config.toml
n_layer = 13
d_model = 256
n_experts = 32
experts_per_token = 4
d_expert = 96
d_shared_expert = 128
activation = "reglu"
moe_layers = [0, 1, 2, 3, 4, 5, 6, 7, 8, 9, 10, 11, 12]
router_score = "softmax"
normalize_top_k = true
routed_scale = 2.5
balance_loss = 0.00209
balance_bias = false
router_z_loss = 0.001
init_std_router = 0.00803
lr_router = 0.000339
vocab_size = 8192
norm = "rmsnorm"
norm_eps = 1e-07
tie_embeddings = "early"
optimizer = "soap_variant"
lr = 0.00204
beta1 = 0.95
beta2 = 0.99
batch_tokens = [16384, 32768, 65536]
seq_len = 1024
train_tokens = 307500000
steps = 8451
dataset = "wikipedia_en"
Below are experts of layer 8 (counted from 0) of a mixture-of-experts language model. Rows are named router (the router's row for the expert), gate (a neuron's input weights, with its number), up (a neuron's input weights, with its number), down (a neuron's output weights, with its number) and show model dimensions 0-255. Each number is 500 + 25 x the weight over its row's rms, rounded and kept within 0 to 999. Numbers have three digits each.
Before each expert's rows: "gets" lists some tokens that make up at least twice as much of what it gets as of all text; "comes after" lists some tokens at least twice as common just before its tokens as in all text. This comes from a sample of Wikipedia text that the model never trained on. Tokens count by the router's weight.

# expert 12
gets: "1", "0", "2", "9", "5", "8"
comes after: " ", "1", "2", "9", "0", "8"
router:411524501515545549494514487521486506509500507521521529523494513507445523485489461502540474470517515527548491512536488492503493514510538513456505489522471492503493514526456475515508560511516500541464496502510511484526514472524560499478463472493467515481513537528490485520484450498480523534474527466503501499439514574512527460520509471473519507465511503520518509496527469532509484510464524511501520496470483513489490489518485502501530498535530509497518517469520443528535489528523514499465482507518464524510479459471479456521516495511523498482550483539533536527474496484513492504502527511483521483482492544524482516512497499485475514490518476480537504504508479542491441552502494530491499498494496481532487537464535520499531504473518537493539487492526520489498511507456450
gate6:515544467530527545504467504495515471496519524519504495502500491490496553481467480493518472470523517511510459543508522466510511526528503463489498499490499498510465538553504479512503541477486521477469502491494511470494536475518495475486494463461468543501535528500460475492466500490488532512468485493496464477518514500509521490512534489471488498508512498529519465544524482513499507530465530467490516461504497498492487497541443495506530497486549479544528509513484494483451505520521460497525463524559463517519515467521486469521460516516489516465556444509511530502509496532540499492525518549508505440464538523482489496518548514479506549528506489525536489496518478557515510526495483497525549473494516497513488477502497525473470468501528525473551503543524510470517522531524527
up6:480485442521498498523538468442493450487550493481495573476510462480493463526496514509504515504497487488483557479535537473515534511483550511489515516520476494477524478477516472462538503503495523489520479527470509501538535544495512499505463470470511497464469502484519506525513496488505503480507534522464495532429506471528503448514493477522489517473529511501487494487539513465498452503507466522506513527563524532514504491515485523482516503533514478543535519486490544531518516531472494509508513497490515505485481521520504519470484477505509528509486526466544449491442495521495477522521528515470518472474506488518501478503520480460473467504474519469510541542510499492523520496472508504524488478497477494492454533477495463472519497499487468512491521500569443500532506516467529
down6:494506497516533493476520495508520477539487518457507454522485535494503514472487501495509458501495506466501512515497517455523465506458480499500493461494473488471529507497558439457456526508481501459526516456495510470527517508491492504489485522492500548549503486499515495482466459514518511483548513519471507475504506507500490529518479491505503556535535503527498506479484497462539465491538486518526469510505476535454506463517499523484524504466502490508494478478532469539485554500521509534524502466527538507488504542508468511502537460471510509565458485517488525540490505460523506489496547529477518498499548517534492558504509515477468477489497498547522486552549483476464500479488443499494495504463490497512514505524489467487487468493469468518481489492543463509478526540514463
gate7:476511468521479510508499482487547501535487500481548490526481472500477494465471461496549502517540493512510518523529485467515493487536493460457522476514465496523470514551520459480493534494525493504472501483491463502493507488537509516473473493505459511477546540529487482472475501522520539544486533472499505467472488482515511499526487493495527544453540478503496486564514501504488503504509539504529495458474492542511473522514512454515515513491536504500508563480516517535503450534496510521485506565503508539504524515492523468491479506486559536480534491530515481493502480496492490495486523548476569443496551505505471491496466521485486494547473502477485504504520518522483480514544493493529530508481482495535517506433529514482486509499500516464489511529495521518483471547509471
up7:497484426490501446499500489525518507485512506462512519520553475443502471478502462509501486464490530504474512483489492495497504476485478466482527508501484531494516475501467514521520473488518506530501470473527465473497492543510521526539444520464532540507550509510521479498516490534465506500462543531507476514469504503471478488508496528501487506456477503518492497548514490449473575475486504490514484508499438490517486453468477509503499498519465519546510479488546480523550484519490557522476468512521503518487447546515490494477498495529486549488496499472526488516504502481523503502492495542487517503501547510486490480514482532502517466515473523529515506512469560470479467505519486490540534524491467463507480489511500518507492463520491484572480532486508512476457510522475490
down7:512515496503512179491501506522503506513506496501482498464498483495497495494486499495509477514499517503534507506522527497493498504499501499481512491502502503491504493535503483489493630525485492484507515491502515508521495521497496503501469494492481499511481515490496500495549491481515498512493503491506500491491496531498514525494495496505512501515492491506502495491494510492506483472520507493508490491498479503504488510495507510506517499482510503498509520528494485504516497532522509518492497499511477488500497501489499489491505481488502507505510504489493528493518509482504501472497508508481520486507511494482513521518485501514498504499516503510509499498508483504491490499500480500512499506490510494506488502496508493492496487519506510496522496501503499492497508483507483
gate8:499526488463506528512534459537488520497500474508537490499461512511492531480484431510544483448529480540529511548523517510506491526484534496464475494524456474523445494525475452519502518516505495507461528484497483478525496525455481511494475500486483516516506523493525514502497492529467503502466545448487464457458528474485520518498506462493544544515517504553500468525532479518528529499477499511453533491488513539454489465528508512469494515561523493547530550486509466520503521511536504508477468546507479496473494501461477492514552515510498512496540454510498530501506494521507489494515534515486516479491498521534508535484524524503461492512462466448491506503516521499537457534508499538533501476495508509530496486474525525513513485496476507501531496505549504514483530512498543
up8:534503479478457459473506510493503524497491502486470458472467487473522451529523485497456499548504488502474522510489529522452527482491499498483457485502498469527529516504485513473491496482501487490513472497492486520513470462505491507501547510523512499523500471484483534489523524503502479501507529503523504508519497538506452502496503512513483516574497519469459512485456544459492449503546461522512474484520496501528531462454502522488530472493511492476476493484485527499474504499463502488496472517464504465524480537491509537500540470518464469505461497504487509510518506517508468528510475451524521492544468471453512470475480451492565495487492540488500479482493471466505453504517493481505449523500540527454492493502493462491505496546450472490461545464458477545471511494550506
down8:420503461460474453541502462523462572539486453480525508599502609478553485498513583490505568529503522490501475473486504493484517505484509528472525501500508486509506489474487503504502513477513520501505500506520539491549549495535495526484500484494457481516524531490499512531522512498520512479497489465491510499468493497479520557497528505485514468501475527520494482481484484498475484510473489512509494499503496512522525499461479526531517500506518533476482525489477519464526478516507493478495482499485488515522483490469500472482495478503540493488529500468548500469517474490480483548500567501508553496521510500495544489462479481502484477489529509507470487533511474525488479514485502481541499492494494512511473513495533508493496544482507522500525487495495476498495500475488517
gate9:490563505509520473504534454506503532530526497561517537554488516495516542461487471533511487501521503511493500511503459454517498520499495475500511483488495495494489534540517487512514496492531530472498547496547499480517522489511514511447417486466476534461519496520502462492491487532526515513494526468471463459514483468534510513499518468485511480454525486506554521507508506514527516485486518489467497445510501531497499483509467478511508491488503498516490518462523482536505461507490537519501467537551478514511504526493503475511481540487556518457546477535515514490545523468511483495573520517515534454529526512472474511484490486465495504490480490481523515510520532540489474529528484509517544495520518445495523493476525520483495486492503504474499530538510480472482498536474528
up9:484455497489520523504514517457492473525472489476499535502530491506477458481461510485547486468519474525531491483497500484492483500504482509479514460518454495466494470498444449473504508450471527506497499528536504453522472485500531483522527457483519527551517506505503467486486529461505517507519509513461522513487501471476531486523532485455523549495521495537504494515538479523518491484516548534475529470475472519492460441536491450479505521509509510495512494486535457489500475524532525500466495515455479497481473479514519489500486486507519493512521532512480524504459524480470452468500515526458512483460534505563497506465493508518498552491531516450498496506553501535477485489516495536503524471463484497494474529503519520466501506486496543479510453482494523508533488496456449
down9:490471523491471538529476541497523440461488507449464501584503568518524476541462510501495488532477508515472489526457488465458509518518497480462521524528498483539505527489453527499500531484513483482512497490497480459504457471502475471539518492492494528519508484472522549479513491472523506520504519548507466527481470477498510450474458521494500525480502479526478503526513481500490497451509478519508506493524477450497478465460509466524480492517511468485528484480529518470505545456531471469506478503485516499493520480523530489497516500477478487502527482498497496499481539495516511479507584512470462468463508508524506479440469519488506544480534516495499504503487476487468463483455503531518504511481477508517536524505469493526529519510513503491460486501477496526479523478530511
gate10:485496500507509496494470509516519506504495505474516521533484494516492532482454483492545460516513549523536484549563477507515461538478525496470488473498482466527485530543460518528535511510524510522488489495482459486513509505506490493490481504464459543489496511534469502481476510491462542532456535489498486466508510509505536479518518487484507542484506536533489501521533455518508476503465517520461516452512530509469501496531498482525496491457529496483505527494499483525538490515516524491505511531492491545508519467459495527535492485489537513493553472538454538528521511481502493511530531486499518450472533519487490538521568503450502516518464463473507549546521438481487470514520497518504517504520483467494498519496492506463535491481514518510509477549520461463481513514488452
up10:504457502501483492496466522465512489468483448512492483469489529470486467501525537525460504505466502502486535460463521518504509440498466517507484502494515529474506444449507520488492515520544481470521496509487487510465472497489506528517555508504540460472518443482492503510452545508494506467540521525520528537522510473494477481466465501508479484519491505481502522458512497451450488489493472499525497541482513498533531483511507519497456542502528487480509486538502511470488535479483534495482538480475507456509482516533460526486512505519498475531502509496545489481496467523491540490459500514532506532545496458512544490488474527519519509497514518509481480497474533539505516468520537477520460537470518541470514524497453500510443537563488515523476492492480510510507513475504466
down10:545512500492516294490518506504513472483517467548505516411503448523469527493503450493503523501489483491473486490501534511511475489496508458503523494516515487494475502530472482523509547532490515490514526467486490503492478523537496541489504480514523485491505511534503492474517474519489484499537522505503476497486494486487501489489505528485531475507503496488488476499496483524509490498481485504477503496453469503473496463470516498521522536510529489494493519520481491428518483506521508465474481485464495490504468487512480522477467507516495479478492503515513512478517522514509506456484424499505473460518502485476465534482493470485506472488503484481515485491486518516469491523486522521480509500481498491528498484505524487470512509518489520472492462513509483458495490511505495

# expert 19
gets: "1", "2", "3", "4", "r", "li"
comes after: " ", " S", " A", " (", " re", " D"
router:451526512537529497480505500541474499524512488509523521529494463545488516468466463485537471469530513525535483524548482492519484520504537501473518478515472481521505519530473465499519553515544520546469523464502494488518524475511552512473457477484472529479516521521493511516477429521486515528469521466501479519464516554522529468543535472477520504481512517519533495520508486531522476532473532533488519478468498520482490474531484471487530480531520494507503532482539457519545482514529523511487475506527462529510495467478477474520485500501542513478529477528497530527482506477519477495512542524491512477481496535514471527497523514481462523527505463465530505507518464528501449532512478536512527493519502471533468523486520547486510516487506525491532469514522513488486510500455486
gate1:461519489494526501491478453483519479543521482501506509509487481510469523487450478451543459476535516550485506535540473474504444540518519480468499502560476467538517563537494494534556507530506531528495494499553479495531534496523504533493472484508488527488498525510484506494480487510502520535491528508468499466496513506532531488537492492461518491480501525519510490501525464555529488545480516487498505474496470508481495463514490490467531460489506493540511497482550489544514463516503496532488459503521473539532544486483494463539516469529521507507529481526511529526488506488524453504493462526457507496511503543501485522473527498467503532518468463488513516517516474509522474555526483491540470495497476469508507504491536490478491521522516505515511475463542476479533519533504492
up1:547507483501490530521513525481452489477518540525473494450495483492545525519506487543463542525510474460523479500518491487480489471515473520510490552485539529511515505495516541477456480540490495453500487485462481532482484491483512522502533491453525470484505501500469515473504481511496428522534489513521490492508488487462510494472509495530488492509472512478510514518515526460472506501487484463513487546473474499537491496511525501495492527535533545483529507522470524480501518522505486535537536510496527489500503567496488494459476512466474528482498525480452459510473501526511532498500516498535518482518477516509504462499473502491527503491540567510475482442479481485538516484448551488441512471482472496484475507491489494455551525478481516496480469463472492481509490472519546
down1:472475514509497542474507452515486513536491509491482457509502528480492532535482493525499519506519508498494477551498503543447514469530495485481483520537492487508511468500509507503498523540508498509487511499510496476500447484467507503509491520468465473486498475536512501550434511556508505528477467500513522509475485495507473470519477519495541536483496448496527523463506463537447478531530468461516518514517458521472465505505497425535513506502487503534510506481441476513500487515476500520504486520512453515485481500496536467546491495458466547522446508451475517512458494463501473485479520497452512508517498524496463486466520539480507543488481467491481444508483474460520502488464497487489477536478473509480497539481513489498481476536471493475521479514469516504530505510536479
gate2:447492475489531491527483475489496515524494461483542540538465452503458475489461517481526466472517475503531506472481478499529459544536543472463518465545477477534477537528463510521543492474539491529491482536527542473536493510511499523477505493494488535505513528506500513489493481540513529533495527473497518489465489470523496466475493484484497531472522513518541476517538493517500473534468537514468531496488489504455517466534522514524539498504517492506512499508509496529542469533470485528460465534476470523539496463489482523513472468501510522455477497513537506517476511471526495485475494496477512509466498532494469523467527492456493532471473478461549539536509525508483488526507469487536539489494491494488515476503529509471494469504535484491540511513529507529509522519467463
up2:532492542518495494494530499530481557508502529524493478486490495566506481518504452523508502489495532520501478511536512499493464456494503486504487556496516477477507446497496485507485519513472512497529536474495465518486521478474497500490479451468535485433491448535489558547459553482448527487503474430525524496509514518502541486527508521496449483481493507517499507488527490500503508486515489476493483497446541476529527433479491496478481541491544525468470497480510464484501516512512497496521517529526502470471493513501538489488534546531444512484520492476501519529511500533497441485505458493492489520503498482503520533517496465508517528529495511495518499489477521527513492490529489559489483528533547481557501498472492493494518491519489480486496489488494539471479458485509510
down2:530486500491476524513518474536476526522528543510476479540489520482505504486504538474534521469512502529521480520484499520463470494519478525512475468526468460497469540497457522533498520537520481471478533482515482533535469480511540519486497474499517488530479489495531533534475536536529483526524471512464529516505495497544493468470489543485525516470474482463536530527492496510460504498512498547534538534481485514498477500475519475533466492508477468461459503534493529499486464507471511539471463511464506455528475471497534493514469484482486509499541499484481467476487513464540521484463463523456518520483481477495503544547545480479510508467490469469476470521531485506505515503485489522473479532457547532511511474523479483497523484459486515533499542513472519514533509521528471
gate3:530523510496541460517492472502509486509490498484527514534532491519469543483473471493529484517532514530524520502506493492489486555518516494485514492499472489515456500502493475489519520452480549509493467491524466465548529500515508514502486464475481487474452557478497530457483477526482496534510485490476490494489520505521536468484482442459467529464499518534516503560522500520539467510457492504503496515498444523484481501522475502498542463555544506516535535510484477532538461496531505515464482502488491528496505455473472452523525471459506543496534470508528521535480489480519516468473525519464528477464536509514481509499504508457501509477494491494520524494486490520492441523487472536547505489528518510525462516494508490493479484515524523479509456476555507455525489490504509
up3:567529504488495482539481491472514481479441445473519494507520511516495474501512490488510505552505519505514530509503578520489499477429474495514481506495524492476470499496522467537495519483436532552500477490514478498491523518507477500509500521508483494473517497507487528467513460512496486497506490502493504469489482471502497492469493483490518526525490472507504512514522466518505502466487495468517493556512499497493483504513474515432491515542497552470474482492535508503535524486531444485496485480516507510471476495488465518496512537487537575526519485459531488510481508524494504489537480483500519495491493480492504497428469492483498467501479538512473487419490555513549481500507491537487477520501533535505473479501491479467505488529506556473468465493494528504491480452452507
down3:507528478493477520486506511496498461513513483532513497453477530538532529484453537509519504478474520509492488513548501491477510465507509527559478514546499468498479534498524500452552541471458516507509437535508525478466525537498525507520500497513540507480529476521482508504525480505494513517467543460517514505530499507523505513490522444538515497523482495509512444491481501511488516527534501424512541507486507505523518487517502484483467530468487510519517463521516491508503493516529478486453481481488534494482502472478471505546465456534514508515539459528505537533472461527503534489490503482444494491436464499464503457508510513495467500502520493506485518499514497525532511552507496498505477536487482510457494487502487500524507529523472523576503497511474488515469533521456506
gate4:468530476482526514527481514484480521526527518484525521532488517526477539474468483483525476469522528527534522525494501522517514502538529485476518481490472496491487489485471475505505515527472523535502532482533475466522499473497529529465471475473523526479472486515509516484492507495463527532474529501472465492471534473526529467493478468459485497469532485533527476484533505544520481529467544483477498463474516539464512485526468513493527462518536476521535522475537468520526469545537491495503507516490476497503476469511515512536469513485519531474538480490518518534470533500519465505516512539512523471461532530542517538477516531473470503484477469471532541530473516489471510540526463528496519472516517466529526526462527538467478491484524492470543510522545471488517484531509471
up4:502520485516516547517472520515521540489539516509493463512477471554464506505495479539518467451493537536518496539515496539504517509507520493487486540449496499508483495477513465538484486510478500493493580480510495470528505520478510531497465493463469526503446502526499542491530449523484469530504500486501459506478507475509523522496498491475499477493540462536525499468539512518520538494503532463485512463470525508491497486530504473470513495491534492502499513507534464492494522499518495478524519493493540493527420451484481514527479551500485540489507484496492462478424520493513481503488505520503518492462503483528493507502508510477471462461514523524514537482521556524546534492500544501478548489510532475509505506460489492482472538517489499487533481509529467514533471526517524
down4:479486495523490506500531496499486480549499527465511494481479501490479451478498453492488494505534457471467512532481532462500512515499546526514488501520512482518508484451481495493500534490514517500519497510527485495438471539489506534530547534519490519477493508531499536508454453537497456477490487537554526527507466529490521518543509484455491524496481525551483506493529505516461455491529479522511503494513456502517494505517518509510493500481500480519515511456512447474486438500502508479500548516570482535486503513464512468496511467461494523459451479480521536496500438492471548462508521494511535502509506509551470501435490526470556519512491493487497535476507496487519531488460506484492487502515493478492472552515494475517510519542491507499484488507486494531517458503505501
gate5:495533512492531511470507504529543489498503505514499525526514509485488555517498476492532453522502525534498490537519507485526474549497511501508497525481508484517461483547517477514537510489509503498449506492487479452533521495513515556492466487491468497455465517509508481487496489531480536504465483511500496509482530514502522479497480449458477487462543525524528473543509509536488497524458513517490523519507463530477480478538474463548537470525508494499539500454541474550512483525546521529498465493503505496535500492501521430498492525486532494481560512507484528548485496482496493452520530546450511481483483545541489516475494483505499502469482511471530543501531493506465486556553491522528551491512492476510471481497507511500533507467507537499512483530509494496510483481469498
up5:522516472505485445535471495465526499490471470524531513492521510479537494531524486519502527472477490469515467504472539491465497498485477497536534497524514516523512523485533524459472506441482470469488447533500485498463488494507496490499537495544478480522504478442489513453519497524522485467511452498501498474500457529519447482486520472470454561556468496483485554483455522525508453513513478504497510489518499484499496478502542533503480500494488511474484501508513534502491534448496476491522481481492482536515477526518530531479490527487463515487484503521464504482486484501466497510509483489503507518544522465506526498516475486497502480496494525500519516507476543485535474453455527503509477458507456521467463452509495517478521454522464501478508505451474486508507568467528502
down5:471497499479525469501469509521519489509461473467486528493499512494464465522520484502476477498477454446533502479523560527530516509475509462486496522490483496512501459508523492498491496503438486533490462512464475528464496509521479496506459486578497495501508503475507501479518497470501540477493495494548505504495479519489494501505524475491501516508468526571509480493475516494500529482456526463499501513526470520494551481459501495457517500494536495492509458472510515499487545452528482471541463490504477533480479517522508517458487508538516492525460505489545503494521438539474486523493519459505510495499535517513524467453490497508490495507470474486484494523478563535535462510474456496465533507505491533460482533497505499527493507545473502534486497453555507474526520501536488

# expert 10
gets: "0", "3", "8", " a", "6", "5"
comes after: "2", "1", "4", "7", "6", " for"
router:454514497530529506495491482535495504528527483502534539531484483524464523469472465486536471469521527524539500519538477479511473523517530491464512480525469487530488519532474467494524539479524527536466518480515510469532521478525544520473466463491467525491517545528490487496486431533469527542471529490482476496463512526517523467531523471462520509466522498533519480521513478530517481521467536521486521476487487532471478476524473488504538481522527477530523526474513463536534472531521512517457474513512468521512502469475501459527491496494517508469526472530511527526462509477522481486507520528476508469470505540528464522489505503477468512504491469482540525521489472528489463548504470536514524486506534473533484506479535530490520493485530513478531473508535497478512506507477480
gate0:466476516457551480510513456505456548521462483489528520495519517531471543496477504471526498485518513521500524517498472496507483498529545510499483461510463483503503505518484474496526523527495503538475514534551474489495528498502511520478466492470505519522487532449479506461489513502452487529486508489445469465459538505545508488482530441463494490459500478513531458521522473530501487531474529496506540480499535503491441475495471493528461466493542483537492457466526452491508475516534521504479476535531480505514509458516489471469494481501502492468496464467512531537525523461530466477501504506474488468495510503491495542482495472481500506496507506474505535554471505543457505516486528537519494503470486477502458534463501486489500496483525526490507483480531506509523528530460521
up0:488482508547467541475508510493496498475518524501456500476506475487548462539517453497466541523507467465507511475510519511473467459487476458525501551499519514521491460513517518494470499514522447502486492476475495485480487504487461517532532520479498492493511483511516461504529501506499490478479523533550512511512469510471473446566490533495497524530467490486468506484485522460449519489509507528485509512476483475512524535503537501475515513472479527487469502524477532521450508449482541508512538452473495536485508536488505501515487535506491486538502500526514501463490483508502515528526436484546481550512480496508544461521560521525466508534495486520469475490530493484501507483499491465507497514489484529533502506503459557516552490507477462515478477486474534460474480505504499
down0:423511506515524491515506486520487501482548519524487504531501503511492487509513487506530495508503544501489493513497533514463516504517494486508519494470511491504498496487498495482484499524475527479508492519475522536497473476498501505496505487489503507469511501502529525516498487507523519509502523515494493533494489487517486481478488528543468514487514493519507526488249474511500492464521528525528499523486501508472468491494512493500519526509497497480522496488519528513489491492472504493485486512471516494504531501510502487554485539498519512506519487510510503512504480541492528493473515511486496482540527482524519495510507492534515513501498479494532525485484478520487515518476526506504515489486490494525498493521500488396527504507506509513460502501476476485507505511496515
gate1:481511505524512500496515502538506451516513466512503504540467486540455493520495524490486488480530525487516454504531474482527458526519499488478539488485478471496501475529470476511552518457501540511503501497503438492578546488511521526464449470500516509504532519551480481510470517533457511527493530498505474471458528512522523488527521478469542489469517504543511499488502500534546453516506530555462519479458505513516486464512496515523509497493528479501511518492519461503506493509510504475480496499500482510518509434495500489531466500510523492494559494497511531510482518486520501520524476483479490515512485481506503496514530482515486470488491477483496505530523483535462482576504500521479479509556482483480423524491533539502513513472531534497513486458508533466506483521462476
up1:507512473542492526532466546512486530509510500524462490485479492506478460481520538502459513507535483494498492464489489500507508472536523463499551572446515522536515464509523515485443500522521487502504456534503527540431466490516528514515511495533543500474513461443510485504532497498513497510504488488517548475494458498487507516485498508531499489508496518451500519518546534478489513511534467487523497494510510479551567488537496537471496520481488485491494499507460505449485522460505477514491504507524516452501487527530491527497499534485506501511487490464483508500511495488493508489494466478535448528500551474479534518477500529476500480466428492488512492504462512526486493444486499516494505538460516501505500470485474516534483507491506435545505518540501518491500503527515483
down1:480501508500480538503482490482498484475498417499481505478513500525507537511526541503472492501458529488463506491538488481521482494538527546479452512491525462495494523534484482519499507514528520558488489463496476453505486457514503500516488474490513528517508477543460487521520493505523544513523494480479484477509518529478535460453506455519470505469526524505509468471395503508463497509464470455518474527487484516518520480507504536519499509524472519497477553463492474486559491449519507461482519489488489483480531457491519453518474497474521543489502538520492522531510535473527489534508529489466493545575488489508453517495498495483503512479538532543493512513517487507514490475517514486460502487512497495508503506516513497530514482501499492498490475470482492510527524481493538
gate2:522495503453517529505493471523489483523470477529536551504482505498500488499472497515499493515468528501509472478528433450458502517549518532523512460531485486479496542531486494508499508510521508465535517473478499506550469519539471478487487469516521515476525462461469462505514511518468517495481515485483508484491507510517516509511512519514496481486521526507462454488478489526528515558466491490483483521496522495484441492525481523537498455449562439519497494540482482545504470509522462495471520511500507483492535470502471451519491451545539497483491514470541548508492507458500524498505475543474505500484506499510481490482526498532450525511492470506488471511516489496489512521488452481528522481508498483482540490504509466462531471504457480454511464473517477540486506465486499
up2:483484482490526523498460515492478489542495495529515458510464462491478530504504463494523512532513457520494508523498495499520493469480509422466479485483472480480471496530517446489522522480464523536508453501491467497477508521507484495495480477485503513472467558506506485459472497510490559514492494479466506513504522503533499480475538465499498544509525474533507492517471503497501497482496533526514498452561453510499510512488488462472510549539484487511511507476519512491495521532509532502526499522487472467502462459460539510439487500502521449485517509504515498503482493555506471483465535451508535469519560534525529526484511533498537515493495505496506524514530518538542485532466493483534496469522516456520487508498512533530487508489505500544510481493549484460463495518536463
down2:515540472502485500522470484462487537511496461495497485527507494519517488509522488458488507501488537499481544500505504474482466487491490527524512497485519465455501513515538477483473471470494510522480493531468484505473523512524528511522485505450483514497437486513478522524484513432587492484481474473503501563510442457538528513508520496519504535526554445489515511460482522501480540504470510470483477484491507502513510496431534486534474490506462515497473509501454529493518504477502490467493515490511509441500504440499499496515495505494482508481497547523482460471502518493494489485561486498491494520520490473508464477499503501509491454489463523531541517508456515551493487454515459531496500461480526511499510495504524508501486470518547466487483520521523460470520476493494536
gate3:451510498488534503479528495482508487558489479493516528513451519498496515484480510480525481474513505526496499529536497498521504512506506484458509506518465453506489505543499466522525516504515535528471506489513484482542527492519536468485499450456447523467500554487453488462470486524504502541462532472468493455458498486509533492490506470484469523502496505495538497545505500528527499537506502537480517491505479509524479514530486515547504454546500509549531526454494479523540477519516530530486449487491479508543502459465499465516483498493544481470531483523512518518497519460561472486533507519495492496518524528531454520492535511487520549527481497503500505506522486502480499537471486512524500457547489507540476520483495502481526536476543532465519482490535500472522481518486468
up3:475503506503526506466499480490521480513528501511523526519487455510500498503461482512531486490530505501507470540505456456486465491505535450489538468557482485516514489554495481534524502489521500547476540466533471479497507486524502566479487496499460532492473559539506468500494510504454530545482510500475498480497514501514518510531531498522498556464476525530515509496519466520523463514478556500476490488484485546491499491484496505518521496497517514469507503474501486476513445489518483534465477509560499546564535496488553477532502538517503485517500476530528495520502486477502474488504520464481493480485516540531466508479531528488488513522510489484499539493508503507534457512478522532538538488512451486525468478497522530479508506539498514505546459514507490455466469513466506
down3:470492520517511456539479483503493480504522462518480499496513531490532466505512466494459525526506582478489491505496512470479516458501495507480466514533488513484487495492503532499473520471491486483467501543441509501502519470528449508512505524535529511511473474476506514489523481532492470479510504481548500512529500482502527515508498498568520510513529503505503494519324504477531540499486502507529531470517480471496509513496497473479531488527491530484490486514515506459469520497512531509511501502511502476492501516529485544562494515481505504522509478515532489511503510492478467510536511501508485468536503467527486517550544515501466483494492502506526504533487500486526533485511513484502511540525474468476489534530525465453498502491496486508467513494525505514501511490531482
gate4:503486508504543535483536485487490448527532520506521477505509474520477519476456515458509475502521536511551479517520503446540468545516505487483524503491454489524501506509487494522527481482511499525486526503520482481537521497505507532509455509481482495531475520492500474493488482535498525525487522477484462504504512499516549482491516502483528463465547522484490484549511508525541510537504517515441486502486506487515493497528469480541509464465525439504539550466522466513540468518533479531482482538506493533512532474454503482533485510502504472488530475548450517501495531474531498487489487529492503476497505531484440506461495509479475509505504486488534517509525493494510488502509458555504529518553482509485486463503543491487523485494511528444527482564482541467479480532512498
up4:514449494486475519531524512514472528511502511465486478477461496496474506508505518488529487470469529530512504473518486530485529534509542501500481490496497521451526474519463493475528560530496541556474519529463496527530522487518500498526513530493497483469527529519494450556466522518500477501466529516516478483498513538497521491486545454464488532525485492447513511516501487521532506551525535492537478500484504505495512444495453556504513509510542490487481471488528509493483482538499516475540485514481451459512485517542493469488486497495512481503509520459479543544474471529465516512481474520479528474495464506488500487504507485503504475522460468460496506537501461492517484533532501473490526486488505531489499494514487508529541472462480495450474431474508474495492541469500505
down4:460476541498488480499462532511500479532479526482468499524495518529507550484505514530494524535474498520525477522509502503509482498475508483499520479495478488508498513498494518482496547537507525483494519458500519482494540481505549467464521510474467479497580530467492490504476492491469516517488500484460533475519489481505552528495511498469563507523534495502528539514472490523491499467474530492545478537551482514469485513500450541533549516491509534512533518527512488531473508495484537488487551505527521486439542505507457491536495520499502478475557501456517508535515474466495503507510530521503533488500502523489509524482516503505466499495471493477495496516523527500505533464505528530536530536454479497476504527483452475594513482498484530527484529492463502471505512506492493